config.toml
norm_eps = 1e-06
positions = "rope"
init_std_up = 0.0269
lr = 0.00457
doc_mask = false
Below are experts of layer 4 (counted from 0) of a mixture-of-experts language model. Rows are named gate (a neuron's input weights, with its number), up (a neuron's input weights, with its number), down (a neuron's output weights, with its number) and show model dimensions 64-127. Each number is 500 + 50 x the weight over its row's rms, rounded and kept within 0 to 999. Numbers have three digits each.
Before each expert's rows: a language model's description of what the expert responds to. This comes from a sample of Wikipedia text that the model never trained on.

# expert 13
Conjunctions and word endings. Conjunctions and, but, commas after clauses, and derivational endings like -ian, -ist, -ism, -or, -born (American, mechanism, Chancellor).
gate5:608503537425472450576531453474467480466551491520519400642513511434547448420555460474454568554534478475470487480530564558503484414533441488421473448472490533499430522521532558565494410475474498
up5:528547482522532514503468556526498575598476606437483475581461417484490475526380442477588590549601545408497463440499536430559480509486498497507465555457496450531542489563474479505445549588581452
down5:448466544719386579492620498505431494541513505534488556520552562552581438471456441448563542491495543539529504474505534443408540523444474527554505528422525467539443504452533522520487561546551542
gate6:602481497422449533473538471499548428451535498421521530534481527420545468547481594511414466450548397443495510520521437520492434406530506521391486582426410439541487543535501431544556637464459507
up6:439520612485495432521456473456466476518543418478425549546463484532517545486473437491525397444431483460528489512452474368541503437499506385583544441488505515428459558528475533467474560478476421
down6:634520527462472437503467527525508470524514477507470598506404476473596477431456559555571495533545530456533499490488522432482482541485430463418528462503380520431491549533526414479544502439461420
gate7:530508513480422428569506521488494459471496501575405523530420520522495553505492451525441553480391519437420531543447458572437567446459513414519446479455567528494520561547430589482430442455511515
up7:519510466478527426472481607479402454545443519468474436495429678544484532594463535529455507499506466487511459500464505506463581472456444435485503559513586500457449449580564500552481527458463487
down7:432559447453552533556438493520460463475463527559469456594480531337557576570541487491516536396436535470531510539559441466538474461562517414365599493498400468525542539527422500481428523459575477
gate8:594607496455518456574444538481545543381520513536496452547511396465558534428489449486523529515401492473401525478501524514569538460504505490473514549492486489459487492505424439487507408459483451
up8:468508550456466481422460440511482514427516497429467468566575568551466481500589486508509524520438522545477475545567532632612472499518435489474368465598508575513510442581539500533466511455466558
down8:516476476334523507543510472529456450485558497527485509486520442442504567468457464518516545552464522499437468466495564416531595529527483544425486475576490538505548464593451498458528372453519484
gate9:557506527438485559535457549462599397457560509553416517551543503489460473513555485512481487486385568519400554439484572402508448486617465508551622536434599500450466503403541475528504617434502453
up9:519529530485444614409521463530497478534567408485519473558539411464519472621421526500533475464516454458495524486499533482428551466352434553578511475529549508488513483490422506543579463490553528
down9:376600512512476532513375547506555554569522428594468464521576432446527484459503465484531522419478519516588415572523560531576486390489513471496511527539435601578476505478483482427550498436490494
gate10:562497497476645465596506548561506486509528516416560534502494521509561476469555457573586451499469468491549519476460479440565502539522476501410568488412506520488423617467600440470517595465444532
up10:557584556550488521457530579580461514453563441539499528536488457484470428521496562510529412474435485544540549453463431545539470504450476477554469498480416562511551509561385483456495518451518544
down10:541518514404442498528510480452587504446504548493420537509494509476458416441540445516511579447591501486411469527444522514589545525508527540452539483487547511411528465478550621529586486533479523
gate11:534543502505564494485443554421534419395586533484419543518547469488533439594583407535450464490440445432479503522428543457505484539503546447461461446531482458514463480522476461493423596406523588
up11:507493492475461498450469437535497442545568422428469579582482579617419491497485518517459527448537574438510511545593483473505547602498549489466460424484419463373512617498550522480520497562481548
down11:514574456517461518453553493500510531562448453540489436340573551527540472462438531416527522491507516503547613416542547501431539446596520468530468540493504435459568499460469483548398467586488487
gate12:501423545417525461511505516495403424474438480442476533583632534550522521462491437447616524493437539458548546538355514528558467385488469452519548474547628488446402499503534514529468508489460581
up12:467507470517483526507442587586452504547517485386481497563488424503548414402489504462539423508528578493548528461414498556403416517502434620472536528500440479506481508473565468424513503478519585
down12:600574521376428536449374432543463470494523455558511455486498454477413507556531442459474511449586483478564515552570487521341573521462562552425612431483493477548502536539441478442585378475535493
gate13:519516482492484453465541456534453462487544580482458479573527430539502504455485460504613499493317565494532494537453458430487494454546456518421542492532569545418556472445467541522544491453439466
up13:540489568525584525504516528583495515491505469479588513450514520400503494510466558497433482506560507509481546506512542476487463486399513522473469608445423485526549514469542501514460435485501525
down13:532474511424588485502530566582424612524501528543504582518516524360468442433489494562543538523530472413467524443508567509575528564394489539423430468497469489426475489455523534461489506461436389
gate14:586517505427504438488512519470512523513512511446423521474528531547444479505499486549466549518496459435480513499441540483541441529516502474417537462484504376454442534462476500496467594433358377
up14:585401515462450405575578533506528552503487534531386528434556584600476496436553477539429434544549533503483467386502514494560602584531474459507435507524532537475520460482448458584552474523487460
down14:434506548548421535459461563542477544569518420560515562452478450511483463486503506481559383505442493589444496479510460453553482469458423498548408595488492577475412453433536407489360526552549503
gate15:478500518457530508515491463392416470453636535482424578501469473491479488484502413462552477483393426434540479456506509481477363483512492411494593438494453458489512439474468474500439464594458600
up15:511450511513458411390446458575506467541504460433518490396565443464503466571466496508463367549472539473547463443473480480592530506481554545483517510482532453525524513560462489523509583513549410
down15:419515523471488523479371504527476513534635466478548529444458565547440419502563498519516392518539551449523474384567509442465551422413524505501448600492505482487545429511475480496503519487548457
gate16:639449509449496411488517500539512463515534579484512569531540512568458505431510557493524474468471484437449454552552433571462536433572463458530495425439453425445442528470495523560493549528489509
up16:518426518511478501471504552526518518535474602454510443530527628432483465493528536601468507475573551521377454480426515511431440508530502378489449529420534471479428575467517491513516529527492451
down16:404557465436495516556401547467456512535460429508469482459503422551557535463510500481568455480499514475603423526437315557480452535471541518479518550546593585551471499554544551504468427525519510
gate17:501476524468583430452381581519504430492520524427506515406545540531506490424481465442468393485553492468520509475412488509486447536583463380464496438492537484486469527516464430540469532455467539
up17:458433494520494516470514569455508462512396497505440409509491538515432501514552473514434556503470602533569409478536499489420480433485545527469495444487463471535468553472459490481457448613480500
down17:526440543560356454414543421437483420483584506496449517529473538539550512490518425492546531447529532522477408564367506531545464459499507560503424448429497549551481582529491532519480501510556594
gate18:591577520417517521553479502560468484513509485503354525535554515530555522500475486490573455450469538459538506544415564384500508516502548481417508464560456489419484536538445494461433525540475519
up18:447542399495446508536542494459452566532404565456578501447447486509476508539576525509455507559544497543392381454565477492494403507584422500512430506492476495596495522469556560535575486500586471
down18:532527490425529486507427452535538517476519505537471461381551546506497464519552399511480475498592503457377507425486439530520460586533544450465522514605552521430472549578524432501553465430426524
gate19:509477487479498509450583427478477488524603508561556423592583525545486486434475514402526582530443474433530562519471500502479537480610523457457504498469432465523537439513502486471578594549400521
up19:553483540516424495495500484514562507602527496519469497482462540601447551521524509501524462424507482472527454516486435601504461568527471514441532480494444432500408512491485520554568599467453575
down19:491549464572498412455432542442532458518420448491444390536445545532382551507472504502497539498390545484499475553431430427420432595534509430539575473503473439469478545529488448536385480464480497